Experts of a small language model.
Size: 11 layers, width 160.
Training: a variant of SOAP for the experts, 5444 steps.
Below are experts of layer 3 (counted from 0) of a mixture-of-experts language model. Rows are named router (the router's row for the expert), up (a neuron's input weights, with its number), down (a neuron's output weights, with its number) and show model dimensions 0-79. Each number is 128 + 32 x the weight over its row's rms, rounded and kept within 0 to 255.
After each expert's rows: "comes before" lists some tokens at least twice as common just after its tokens as in all text; "mostly gets" lists some tokens that are sent to it at least half of the time. This comes from a sample of Wikipedia text that the model never trained on. Tokens count by the router's weight.

# expert 4
router [188 163  72 173 149 125 113  84 121  90 186 137 158  76 144 134 161 132  81 141 125 156 152 160 188 163 140 122  81 188 140 183  86 147   5 137 109 146  84  82 111 161 132 158  96 177 199 118 168  99 121 141 129 125 180 208 150  98 111 143  73 119 146  93 128 108  78 113 101 137 125 139 119 120 126 124 120  75 116 143]
up0 [194 121 157 121 125 119 134 139 104 103 129  88  97 123 103 123  98 150 105 149  42  71  89 173  80 176 137 109  99 165 146 127 139  63  90 165  82 125 193 127 105 127 111 135 118 141  79 113 120 143 109 138  86 135 125 170 176 120 129 140 142 142 110 153 121 152  68 129 166 176 149 140  95 146 200 126 120 123 107 129]
down0 [ 93  71  54 107 152 125 139 107 132 110 143 141 195 150 133  83 145  88 106  97 185 131 163 183 138 114 100 127 207 104 108  78 144 136 190 117 140 140  92  95 142 146 129 107 177 119 127 123  99 154 112 105 109 132 100 144  64 146 141  94 110 194 167  82 162 137 175 117 126  50 105 144 173 167  56 136 146 131 146 116]
up1 [192 165 154  93 128 138 145 140 109 135 133 136 157  86 181 154 160 116 150 146 204 140 168  90 163 145 180 110 151 153  95  88 141 155 145 105 186  69 160  99 137  80 130 158 129 135 173 159 172 143 130 130 130 147 132  84  80 129 127 146 128 117 139 136 147  97 139 155 119 100 124 197 138 130 198 114 114 121 170 126]
down1 [142 122  17 176 139 165 165 132 114  63 130 140 152 134  32 126 153 174  80  97 108 123 163 139 111 161  94 128 102  92 144 162 119 122 136 156 142 133 125  89 120 114 155 100  34 182 133 105 127 135 136 103 145 120 123 111 115  98 153 146 116 123 103  86 108 123 170  84 160 176 132 120 129 122 121 109 162 189 114 109]
up2 [144 127 177 167 158 123 192 120 160 128 126 159 126 119 105 111 107  71 167 130 170 100 164 147 101 122 214 188 138 137 145 177 111 124 121 140  85 147 125 173  99  81  58 143 100 114 148 121 208 121 157 114 122  78  99 107 164 129 117 127 168 104 170 131 129 111 162 107 153 133 190 105 183 142  65 108 112 113 102 112]
down2 [192 133 110  76 158 188 135 160 128 146 146 178 176 159 154 122 173 109 130 151 100 126 117 102 142  99  63 110  87 112 153 118 122 128 169  70 219 130 158 123 147 132 141 137 130 124 103 124 119 100  80 135 115  83 131 175 125 133 118 167 128 146 106  86 132  62 121 111  70 197 118 115 127 130 129 150 160 138  92 167]
up3 [120 141 139 156 122 121 168 116 160 134 144 212 122  90 129  99 128 131  64 124 151 131 137  75 160  58 153 123 146 122 168 103 111 150 161 168 119 157 157 116 148 132 154  83 145 138 106 125 164 133 177  55 168 162 134 141 157 135 118  92 177 175 128 148 148 168 114 153  86 167 126 177 143 100 175 130 116 176  84 131]
down3 [154  65  96 151 147 160 120 157 155 103  59 110 135 134 184 103 106 110 155 153 118 142 113 151  72 215 128 151 130 123 163  67 122 184  90 121 170 142 156 104 137 138 105 190 144 138 136 137 174  85 131 121 148 139 103 178 137 143 166 161 142  97 105 211 170 126  87 114 146 142 137 125  82 141 109  90 123 121 134  90]
up4 [ 81 110 134 109 204 118 104  68 123 139  94 180 174 102 166 147 156 145  83 121  91 145 150 127 146 118 129 109 126 129 156 160 108 149 119 178 151 127 111 147 113  74  86 122 149  72  85 115  79 140 139 163 118 149 146 114 126 207  96  97 125 164 173 177  84 123 113 129 129 145 112 136  85 172 137  96  90 150 154 192]
down4 [108 161  75 115 114 154 166 130 152 112 125 114  98 125 121 158  82  97  87 153 129  94  94  99 175 116 130 125 171 160 127 121 111 130 135  92  82  89 143 136 160 161  97 165 170 138 137  73  59 192 132 142  83 109 120 127 118 123 166 123 135 144 102  87 112 142 143  91 202 104 115 111 157  93 122 138 171 157 125  77]
up5 [130 113 119 128  92 193  87 229  81 139 110 142 106 118 157 172 165 175  91 169 148 100 108 150 127 135 140 171  99 171 131 143 201 130 132 145 144 147 136 152 132 156  89 173 140 150 145 142  91 160  93 113 183 123 130 151 170 112 110  90 154  98  89 144 151 126 198 116 214 149 154 143 103  99 142 144 127 111 128 118]
down5 [159 185 187 121 138 158 122  84 127 137 102 111 119  77 154 133 170 143 108  66 125 179 122 132  98 124  94 126 168 138 137 123 143  81  94 113 124 124 163 186 102  91 171 156  70  80 131 147 125 131 181 131 144 176 176 117  69 110 102 151 123 180 139  86  94 107  79 131 130  94 126 150 119 149 144  91 194 185 107 109]
comes before: "-", " |", "|", "\n", "=", ";"
mostly gets: ")", " 2", " 1", " 4", "\n", " 18"

# expert 1
router [135 157 117 174 204 100  82  84 152 147 180 138 181 114 177 150 114 107 119 143  97 124 147 173 153 144 108  66 122 143 176 100 113 102 123 173 145  64 115 126 132 120 169 115  92 179 177 154 140 147  86 106  79 144 110 190 134 114 162 171  95  65  92  99 154 120 122 169 173  81  70 152 138 130 164 126 148 135 110 112]
up43 [157 150 200 171 109 114 181 140 105 143  91 149 148 171 113 145 135 132 134  60 100 163 109 142 158 181 111 187 171 153 108 165  46 111 124 117 131 130 166 182 117 123 177 163 110  98 169 144 119 145 137  72  89 134  98 137 139 135 147 175  85 121 105 167 131  59 107 143 115 139 102 124 123 191 152 170 131  35  43 109]
down43 [206 114 181 162 122 143 143 171 107 151 117 122 113  73  59 119 131 168  81 161 143 165 160 108 149 139 136 134 151 154 156 112  34  92 169  79 164 140 140  90 147  71 138 117 104 111 147 140 145  99 114 120 177 145  99 187  97  90 110 149 128 147 125 103 105  79 109 128  98 158  78 128 110 158 141  89 113 158 118 123]
up44 [129 127 131 174 153 112 116  87  87 131 103  98 121 140 145 127 107  85  79 149 131 125 104  87 144 133 135 140  57 167 152  70  97 144 110 123 149 107 126  88 109 116 136 204 201 106 105 114 169 154 127  74  75 147 129 150 128 127 141 101  86 125 150  81 146 105 104  56 134 140 164 163 127 154 158  80 192 124 127 139]
down44 [ 98 187 140 148  85 119  95 117 124 131 193 124 143 119  90 111 140 122 153 166  89  96 122 130 155 108  74  84 129 175 137 119  93 102 163 142 165 109 127 132 202 137 198  90  83 173 148 130 113  78  52 147 164 109 102 153 111 116 129 126 153 145  86 116  90 142  49 148 163 131 109 172 116 181 155 149  62 150 137  57]
up45 [169  99 145 109  42 124  81  89 135  99 129 131 150  36 141 122 145 140 135 115 131 178 165 104 113 106 171 139 137 189  98 133  93  90  68 152 183  85  86 112  99 170 162 149 155 160 101  85 136 121 131 120 157 113 148 142 183 136 129 109 129 115 126 145  83 101 126 148 108 121 173 154 123 139 135 110  65 150 100 131]
down45 [126 125 155 136 145  77 141 157 100 121 139  96 120 169 137 135 133 162 161  85 123 173 115 120 201 103 158  93 107 121 191 129 166 133 157 135 112 171 139 127 125  72  67 159  95 113 174  72 105 100 129 145  66 122 146 114 159 135  75 121 109 133 171 188  88 132 152 151 146  85 134  97 138  86  89 164 124  94 153 158]
up46 [ 82  61  99 149 100 173 171 113 113 120 145 166 171 105 182 137 198  62 167  72 138 114 146  99 126 135 147 163 101 165 139 172 140 132 136 122 201 112 150  75 127 127 168 134 142 153 145  81 111 149 118 121  93 135 118 162 127 134 152 125  65 132 111 138 105 126 217 177  89  98  82 112 104 106  96  93 167 127 103 123]
down46 [128 127 142 139 124 120 136  91 122 185 107 126 171 106 119 193 190 109  57 140  89 163 161  84 127 105 136 127  85  70 114 132 124 151 112 106 188 234 141  51 130 132 132  92 122 108 140 100 101 114 175 170 125  95 150 141 130 164 140 111  92  94 162 135 101 144 140 130 131 153  91 125 101 143 137 146 147 131 132 117]
up47 [116 200  83 178  92 151 126 133 102  86 136 111 135 145 123 141  90 146  91  88 134 111  95 141 146 125  64 144 114  86  67 111 164 136 199 111 167 122  68 148 124  84  96  68 121 114 151 130 118 138 124 115 153  95  96 118  87  64 116 168 170  83 177 173 161 135 102 144 118 211  99 125 106 151 132 106 219 110  90  53]
down47 [180  97 154  29 178  89 102  88 148 128 151 178  71  79 110 119 151 107 102 146 117 163 173  89 128 111 157 146 148 165 159  89 132 114  85 115 115 194 211 108 144 158 153 181 116 135 143 132 121 136 143 151 127 133  98 146 139 144 175  94 111 151  99  59 120 117 124 111 102  69 107  90 148 101 128 130  77 132 157 158]
up48 [153 111 102 102  72 101 127  93 108  44 132 127 145 149  79 174 134 142 107 157 137 112 111 190 125 181 141 144 137 115 124 103 122 163 118  98 110 157  97  84 107 158 156 125 148 114  47 150 178 126  89  90 122  89 106 137 139  89  72 143 172 122 180 185 147 197  92 151  90  85 143 126  75 125  89 118 149  77 152 124]
down48 [111 137 134 137 167 132 155 129 116 139 118 157 111 152 154 102 111 102 201  86 108 129 150  87 113 111 141 165 146 131 145 144 181  66 143 145 130 129  91 179 156 130 100 156  88 124 147 117 105 109 122 128 133 145 117 161 121 143 119  76 180 103  63  79  47  58 137  83 103 152 122 148 136  68 157 182  75  98 107  94]
comes before: "|", "\n", "  ", "=", " 0", "-"
mostly gets: "\n", "|", " |", "  ", ";", "′"

# expert 2
router [182 105  62 137 126  60 135 141 190 105 123 102 200 103 120  74 158 124  58 147 140 124 106 144 147 153 157 104 118 124 150 139 100 130  91 184 113 111 130  83 162  75 112 140 132 130 193 139 147 152 130 131 153 160 155 125 137 119 136 174  97  82 157 121 176 108 120 174 208 182  96 123  95 127 141 113  94  90  81 150]
up30 [102 105 166 116  86 124  82 127 158 154 143 141 136 155 119 149  95 110  32 164 139 114 107 136 145 137  99 221 114 125 139 137 102 120 142 131 140 190 143 127 114 142 163 137  83 175 137 109 111 150 133 151 136 117 145 162 156 158 136 166 138 127  89 113 156 186 165 136 137 133 177 127 173 167 178 106 165 172 168 125]
down30 [129  99 138  51 105 147 129  89  64 121 177 114 161 155 181 113 147 108 131 113 176 131 104 116  85 133 183  90 124 165 143 185 168 100 149 176 140 129 129 144  86 150  81 145 144 125 126 125  79 139 139 126  84 123 123 141 102 103 117 112  97 151 117 121  98  71 115 166 120  95 129  88 148 156 114 145  98 142  97 157]
up31 [136 140  96  96 194 132 137 147 103 137 174 131 168  81 107 132  91 130  65 143  40 110 137  97 129 152 123 113 107  89  72 136 149 116 192 126 135 188 152  96 140 123 110 120 130 137 191 145 172  86 158 154 115 122  75 105  86 145 153  77 102 121 114 137 155 159 126 162 159 112  74  93  39 122 152  97 144  45 124  95]
down31 [148 168 109 106  99 135 143 131  49 153 159 139 121 142 107 171  97  90 102  57 162 144 169 119 128  80 140 188 136 130 157  34 102 140 116  96 107 127 131 134 149 116 144 144 128 106 125 117 113 163  70 122 109 159 143 128 208 102 126 150 111  96 193 109  60 149 116  97 175 194 116 192 150  73  86 151 118 176 144 113]
up32 [156 148 165 179 128 118 191 148 116 159 137 109  89 139 149 122 101 174 151 127 143 161 138 145 139 111 108 173 156 136 136 190 207 161 117 144 114 163 129  60 152 157 160 124 111 167 167 132 194 151 143 164 134  71 156 154 174 110 130 156 145 189 130  94 192 155 159  97 114 161 146 130 185 181 148 113 163  93 145 165]
down32 [119 179  87 142 148 143 100 126 116 189 113 166 139 128 115  75 135 134 170 166 118 105  98 153 186 152 127 120 133 166 163  60  70  80 139  91 133  71 103 184  85  60 144 107 113  74 149 149 112 173  69  90  96  74  81  76 146 122 121 157 141 152 114 126 118  86 144 174 151  94  69 158 111 110 118 106 167 160 103 102]
up33 [ 92 149 115 156 155 128 109  93 172 113 194 156 126  78 101 184 154 108 153 171 182 141 132 154 136 116 121 130  95 136 109 178 165 159 124 146 194 139 109  80  62  80 111 123 143 133  93 161 110  92 166 150 140 239 156 122 172 157 165 149  71 114 132 183 124 153 167 126 150 139 121 118 176 212 159 130 123 133 134 213]
down33 [155  96 151 111  62 147 179 108 162  74 135 141 139 152 116 144 155 122  62  81 107 114 100 118 141  45 190 120 111  77 120  92 148 132 153  97 106 190 128  89 152 152 144 146 157 158 163 116 117 102  75 140 144  74 129  53 144  84 162 147 111  92 176 116 138 107 115 147 135 102 191 202 183 101 108 174 144 151 163 123]
up34 [171 140 131 146  55  82 152 168 127  91  84 129 179 148 155 145 163 122 161 142  95 106  77 106 210 141 134 100 151  72 121  92 112 117 241  97 151 141 154 132 127 116 183 139 112 143 122 128 114 139 118 164 122 130 155 215 149 146 138 126 161 120 133 130  96 164 121 135 148 165 107 116  96 142 177 179 131 198 146 114]
down34 [143 124 159 148 120 163 125 107 129 144 172 147  88 116 113  91 102 103  91 161 141 145 137 126 121 191 132 145 111 205 148 150 115  79  52 174  87 135  70 133 112 150 120 123 159 102 125 145 157 112 137 123 145 175  59  93 120 115 100 150 113 149 145 179 183 142 189 118 109  58 184 138 149 105  72 100 171  91 138 174]
up35 [147 133 126 100 160 180 138 101 138 161 132 151 161 156 149 134 157 123 136  25 140 127 171 139 120 121 132 125 143 125 177  82 139 107 168 202 151 130 157 169 159  87 156  85 107 132 118  64 115 132 136 112 128 125 169 141 100 113 128 140 152 171 187  63 142  53  99 148 116 150 149 138 106 136  99 177 147 142  86 119]
down35 [133 135 116 111 195  91  79 144  76 139 106 107 110  91 103 174 104 196 152 212 157  76  81 122 136  70  99 160 126 125  90 145 141 143 186 163 170 168 111 121 132 158 108 179 140 150 169 144 151  95 107 181 166 124 127 164 127 105  78 138 146 100 118  95 131 198 157 102 129 132  81 130 133 111 129  99 114  96 142 107]
comes before: " |", ".", ")", "–", ";", "%"
mostly gets: " 0", " 2", " 1", " 4", "4", "%"

# expert 0
router [121 186 110 106 200 115  66 174 136 157 167 119 149  82 138 101 194 144 149 171 127 145 138 142 113 147 153 108 152 117 115 119  91 135 102 111 171  88  63 137 107 151 165 116 128 167 128 148 213 143 124 146  96  58 115 136 160 140 123 146 108 111 127  68 158 121 131 140 144 167  73 153 134 155 138 126 144 124 123 144]
up4 [ 47 129 145 108 154 137 126 130 138 163 123 149 106 135 149  91 106 126 105 158 108 144 141 206 141  99 144 128 110 146 151 177  91 198  86 122  70 104 139 122  79 159 107 172 153 176 142 113 138  93 170 153 150  93 125 124 151 138 119 102 157  96 137 131 124 128 150 170  70 114  99 108 142 140  85  74  70  91 140 116]
down4 [217 124 140  94 100 153 124  68 145 137 117 138 130 154 156 158 187 153  95 151 126 131  65 117 139 119  91 179 115 163 143 121 210 102 115 115 167 154 105 136 142 147 120 127  85 117  88  43 134 189 150 111 151 188 127 178 165 133 133 153 143 135 124 108 142 146 151  72 162 132 162 170  95  81 132 137 135 131 139 140]
up5 [103 101 164 117 108 129 100  78 121  99 106  97  94  87 139 131  99  87 150 155 201 101 145 123 143 108 125 127 131 132 157 127 141 181 154 121 179 174 181 116 116 152  97  62 159 187 105 125 116 151  90 156 161 141 128 199 123 171 166 186 126 120 180 147 115 116  92 147 181 128  81 147 102 149 126  22 174 153 114 163]
down5 [167  91  79 155  99 169 221 191 115 152 150 201 127 151 117 124 150 143 118 117  94 138 137  91 144 111 115 130 132 130  92  79 189 119 107  99  84 101 130 129 107 115 148 167  81 142 179 187 124 139 111 124 123 116 137  81 180 136 109 138 188 101 123 127 144 136 101  82 150 174 169 116  93 131 160 203 108 119 144  81]
up6 [135 141 114 103 182 100 139 117  89 163 145 154 166 118 123 113 136 177 152 130 132 141 111 118 161  98 192 156 161 120 106 102 155 182 162 127 107 166 199 145 108 140  92  78 100 177 180 143 168 122 128 107 151 157 102 157 186 155 161 155 162 160 155 124 112 115 140 188 115 149 165 110 175 124 107 189 146 117  86  84]
down6 [144 112 191 138 139 173 109 180 119 102 187 128 130 138  92 173  70 119 119 222 119 128 153 105 159 168 119  79  91  58 111 180 113 180 113  99 144 128  76 159 183 146 145 158 108  58 124  75 124 129 140 188 133 165 193  97  85  98 153 193  99  85 123 130 167 122 157 106  92 105  84 192 158 107 124  72 132 178 100 132]
up7 [146 107  79 155 143 122 107 155  93 133 175 147 186 152 143  93 103 125 152 104 131  75 101 138 136 147 183 152 109  74  91  92  54 187 120 144  92 110 114 109 136  36 154  95  95  72 151 116 148 167 180  81 154  91 144  96 173 122 150 136 134 134 125 163 141 122  90 142  99 157 143 144 188 114 143 156 118 139 170  68]
down7 [ 92  90 129 128  93 159 169 136 124 139 100 131  73 158 142 107 128 128 146 123 154 135 114 149 106 163 142 102 137 151 105 137 147  80 160  97 205 126 156 147 106 123  94 116 192 147 118 123 134  67  96 161 110 152 104 118 112 162  95 113 155 159 206  98 109 122 175  99 139 110  92 196 187  93 118 138 176  34 138 125]
up8 [ 93 152  59  75 151 136 141 114 239 135 103 158 173  74 103 115 149 195 106  55 122  87 117  98 136 126 165 112 143 149 122 151 144 123 113  90 119 150 131 152 128  86 148 169 131 184 122 139 171  42 111 102 151 121  95 120 134 115 105 126 117 109 117 105 119  75  60 153 129  89 122 174 138 104 144 109 105 188 111 137]
down8 [140 129 141 165 145 103 107  78 138 146 118  95 136 111 102 123  90  75  81 183 140 116 112 137 126 156 122 122 152  95 124 156 192  98 115 143 148 110 104 101  97 108 131  90 167 186 119  90 133 170 175  87 148 132  98 157 112 158 145 150 133 117  93 126 165 114 185 113 168 136 148 136 125 144 137 107 114  60 171  98]
up9 [106 184 144  91 218 114 190 190 127 195 135 111 138 123 163 144 158 105 133 189 150 194 139 195 133 129 115 115 116 111 168 136 159 120 114 164 138 150 189 122 150 160 142 139  53 151 108 113 109 166 163 141  64 121  75 185 105 136 138 114 128 134  89 136 164 125 116 106 103 163 118 133 138 176 133 154  99 157 113 195]
down9 [127 128 155 155  77 124 129 137 128  87 138  71 130 130 109 125  77 176 114 183 126  93 125  95 164  98 101 200 116 101  73 151  90 118 199 128  82 134 128 127 119  71 151  99 190  91 140 148 127 165 120 119 162 146 173 144 113 100 155 164  89 125 158 122 120 160  74  92 186  84 146 109  78 119 125  99 127 122 163  84]
comes before: " of", " to", "s", " in", " by", " for"
mostly gets: " years", " under", " time", " out", " film", " it"

# expert 13
router [148 133 111 109 134 100  50 111 139 136 151 145 102 110 147 148 118 116  83 156 129 117 173 190 159 189 128 131 118 116 114 113 105 119  87 176 135 123 170 145 114 134 115 179 167 160 148 181 188 138 135 130  99  67 162 165 147  85 117 145 116 136 130  72 166 126 159 130 181  77 103 158  70 122 151 139 123  90  96 184]
up26 [113 209 178  98 122  67 147 102 137 101 131 100 154 142  88  96 150 134 169 118 137 163 109 139 153 123 182 145 165 107  96 146  87 187 152 172 154 169 185 117 139 167 148 135 124 161 127 159 112 173 177 119 173 148 152 117 170  66  92 149 177 125 164 101 159 117 127 120 162 196 157 121 170 144 204 150 130 146 139 119]
down26 [ 65  94 122 135 129 176 143  96 167  83 116 119 138 140 141  85  66 157 151 163 101 110 118  93 110 131  79 133 113 207  96 112 135  81 112  77 153 133 103  75  82 115 141 143 162 181 143 165 114 107 144 151  79 146  79 197 141 152 173 172 158  57 127 136 144 128  74 147 121 108 102 130  73 143 124 127  99  87 141 195]
up27 [132 148 186 114 150 137 154 111 159 168 118 149 100 103  96 108 129 103 175  76 131  74 161 129 113 136 160 128  96 166 121 107 129 126 110 175 184  99 121 168 192 110  76 117 142  93 129  87  88  94 127 150 148 152 116 141 128  84 104 112 110 157 105 107 125 165 111 147 132  99  76 212 202 168 113 129 124 141 154  99]
down27 [137 133 114 105  91 131 122  92 127 113 140 147 158 199 150  65 161 118 117 162  50 107  93  66  90 120 126 119 159 116 107 135  62 170  86  97 120 168 107  90  92 188  99 116 132 150 115 159 149 149 138  75 141 117  83  98 140 145 143 124 122 102 140 194 123 123 131  71 112  92 167 149 158  93 101 133 151 128  74 143]
up28 [ 88 187 133 153 144 150 153 110 134 187 135 146 118 113 146 144 175 213 165 127 131 153  96 143 110  90  96 112 231  84 113 141 111 146  90  82 178 168 156 114 107 123 179 148 111 163 144 140 131 148 157  97 118 126 136 148 179 157 124 140 170 126 113  90 162 195 135 133 168 188 135 173 136 142 111 111  99 126 147 115]
down28 [125 132 107  68 140 180 107  77 142 201 110 171  85 121  96 150 101 167 164 202 187 101 134 108 122 131 117 173  37 129 140 191 152 131 132  86 111 160 151  86  68 114 130 148 146 169 106 106 165 118 109 146 172 170 123 111 126  84 140 130 110  91 168 118 133 107 129 126 138 170 142 134 104 109 139 157 148 136 192 125]
up29 [113  74 114 153  92  82 135 123 113  61 102 138 136 142 144 151 128 110  80 131 119  89 138 116 105 152 159 158 137 205 159 122 105 182 179 171 129 107 100 147 195  84 155 140 137 154 107 151 110  84 172 159 212 147 136 109 168 169 153 178 127  45 174 181 152 132 182  96 153 162 128 111 163 133 139 157  88 141 141  89]
down29 [ 89 105 116 132 130 155 133 157 151 179 141 159 154 111  97 120 151 140 148  71 123 209 180 122 101 124 127 143 136  80 185  97 109 111  87  61 172 152  90  93 132  95  93  99 100 142 191 101 142 147 141 141 126  61 155 142 127 102 146  86 104 160 108 136 115 127 125 104 119 132 159 122 120 150 128 165  96 160 144 116]
up30 [152 187 166 105 141 164 109 161 128 130 120 117 113 166 160 129 140 140  53 164 129 130 143  98 129 116 153 167 131 117 194  84 161 137  94 101 122 100  91 138 127 159 154 124 133  51  96  91 135 184 167 120 115 140 164 154  83 114  80  93  38 139 137  47 128 150  68 101  96 157  93 101 187 144 143 146 119  70 136  96]
down30 [104  63 151 119  90 132 170  44  94 149 196 106 142  92  72 137 102 118 147 129 128 106 102 132 106 156 106 105  96 106  80 113  99 118 153 138 150 164 134  50 115 120 100 159 151 193 157 150 155  85 112 137 147 132 117 104 162 157 136 103 139  44 102 124 142 148 178 136  99 125 120 172  74 123  86 123  64 189 125 172]
up31 [129 137 104 108 192 125 119 111 136 109 176 145 157 183 115 136 124 146 170 169 106 136 100 162  74 107 149 121 185 164 166 207 133 178 129  81 180 127 236 115 141 137 138  98  95  72 149 129 147 176  87 139 148 163  80 110 132  57 204 143 150 181 170 155 145 150 113 130 174 109 117 158 142 135 130 137 175 121  69 100]
down31 [128 106 185 153 135 148 117  82 118 164  61 183 171 106 143  76 104  88  95  93 198 129 221 132 145  88  98 158 128 121 107 141 134 143 135 126  55  91 136 182 199  54 151 130  93 150 140 193 147  73 173 160  82 120 167 102 143 173 102 155  86  86  96  90 159 115  92 164 141 120 155 112 120 175  89 131 135  72 132 168]
comes before: " the", "=", "\n\n", " a", " The", " his"
mostly gets: ".", " the", " on", " of", "=", " in"

# expert 15
router [137 165 125  85 135  81 103 119 217 174 147 127 133 111 179 138 133  91  90 181 143 111 118 158 170 119  73  71  84  83 143  94 105 118 131 169 187 142 130  83 106  97 164 156 146 110 143 188 177 147 165 103 134 137 111 197 110  91 135 120 122  84 172  93 177 165 105 122 151 108 108 154 129 191 194 103 132 107  70  78]
up17 [ 98 117 128 137 200 154  95 144 141 120 128 146  97 139 116 131 113 194  65 122 109  97 164 145 115 146 130 109 179 127 155  92 139 170 145 116  67 150 157  87  78 123 149 138 153 176  81  53 123 166 185 123 102 116 110  80 108 129 139  94 194 125  75 143 140 110  95 122 198 141  91  73 100 144 131 137 127  93 131 139]
down17 [110 104 144 190 117 111  93 146 136  77 133 136 130 136 119 136 198  98 113 177  84 179 134 155 154 112 138 165  97 144  52 190 167 113 124 153 151 149  94 189 133 161 156 116 104  59 135 103  82  91 123 167 115  96 139 111 129  40  63 162  95 117 108 140 102 109 145 154  32 151 185  83 126 111 103  88 137 116 144 149]
up18 [123 170 102 110 124 197 121 161 148 118 111 122 119 146 123 159 179 119 208 118 154 118 113 190 140  90 148  97 155 110 137  84 132 137 123 147 130 184 142 179 115 170 199 122 145 101 129 119 131 144  89 148 127 161  80 127 149 128 164 145 119 128 108 128 137 113 169 137 120 191 155  84  78 142 113 184 122  94  95 174]
down18 [151 169  78 139 154 124 172 129 169  49 134 124 154 101 119  94 135  87 125 162 145 114 161 119 119 149 161 149 122 112 137 162 183 108 144 148 147 181 137 100 111 110 185 146 136 124 120  88 111 113 186 104 120 127 121 111 158 144 159 172 188 168 121 134 125 127 157 115  76 177 126 116 151  99 152 170  82 106 117 120]
up19 [ 97 148 132  70 101 159  97 131 141  76  98 156 128 105 174  82 152 165 118 192 126 150 116 117 139 146 149  59  61  65 117 198 161  73 152 138 159 144 104 119  91  84 108 141 122 126 130 149 110 129 141 180 178 155 170 144 148  99 140 163 130  84 167  88  65 117 112 122 138 145 134  63 118 138 158  94 134 107 139 121]
down19 [ 81 147 112 103 184  68 161 152 124 167 204 112 122 121  80 115 137 142 119 131 141 147 138 118 128 159 152 172 169 116 160 103 120 142 178  80 103 181 100 139 152 157 186  94 140 216 150  97 100 103  70 125 121 139 142 102 117 151 139  98 122  84 100 180  83 150 151 145 162  79  98 110 107 114  63 139 147 173 120  94]
up20 [130 108 214 116 178 157 136 198 151  54 134 100  97 139 148  45 162 124 121 131 185  60 142 177 125 137  99 103 148 101  83 105 111 158 175 100  88 130 158 137 123  98 116 107 108 169 174 141 109 139 110  92 112 175 119  62  91 114 151 124 106 148 136 113 158 175 148  79 147 128 195 141 128 131  91 119 143 112 178 125]
down20 [179 162  93 141  63 100 123 137 121 124 143 164 152 141 150 176  71 128 119 125 136 156 183 109  92 164 180  96 195 162 132 135 121  72  89 110 137 141  89 125 155 111  62 175 176 103  81 146 147 106 145 164 123  80 111 112 140  95 103 164 157 115 112 154  90  91 120 111 108 137 139 189 127 121 140 155  85 182 123 138]
up21 [114 107 128 130 109 131 125  97 133 163 129 152 143  95 101 106 175  82 168 118  86 193 174 136 122 121 104 162  88 174 134 146 194 141 177 104 165 141 197 104 181 138 136  85 113  87 135  73 159 123 163 115 119 131 189 148 164 140 111 142 129 145  96 115 167 162 143 124  93  93 139 182  97 140 155 108 189 131 149  95]
down21 [132 145 153  69 149 167 158 152 141 163 164 159 136 111  99 166 116 199 200  74 151  95 117 112 156 115 151 123 130 171 100 104 117 107  73 175  97 146  55 134 139 157 163 120 115 163 111 125 166 157 160 138 145 170 117 104 141  84 165 171 146 130 134 153 174 157 117 106  93 173  86  55 128  87  99 143  81 125  86 123]
up22 [139 142  88 100 129 104 157  99  89 138 176 163 124 161 157 122 119  76 107 179 150 149 209  84 117 123 129 159  92 164 134  92 131 129 123 162 184 109 159  78 165 124 141 107 100 118 121 142 138 134 195 143 139 182 102 121 162 191 129  91 121 147 173 148 136 117 140 142 134 118 203 171 151 105 114 177 101 169 160 118]
down22 [136 144 105 126 137  78 140 179 193 142 141 110 107  93 100 159 136 156 137  97 112 117 137 166  98 126 143  97 175 159 108 122 130  82  97  73 127 101 159 197  90 117 172 182  91 104 108 120 142 118  81 221 104 165 123 150 141 175  95 110 159 141 112  93 102  95 134 125 126 103 144 115 102 123 213 127 134 156 106 131]
comes before: "\n\n", " The", " the", "  ", "=", " he"
mostly gets: " October", " during", " September", " April", " January", " November"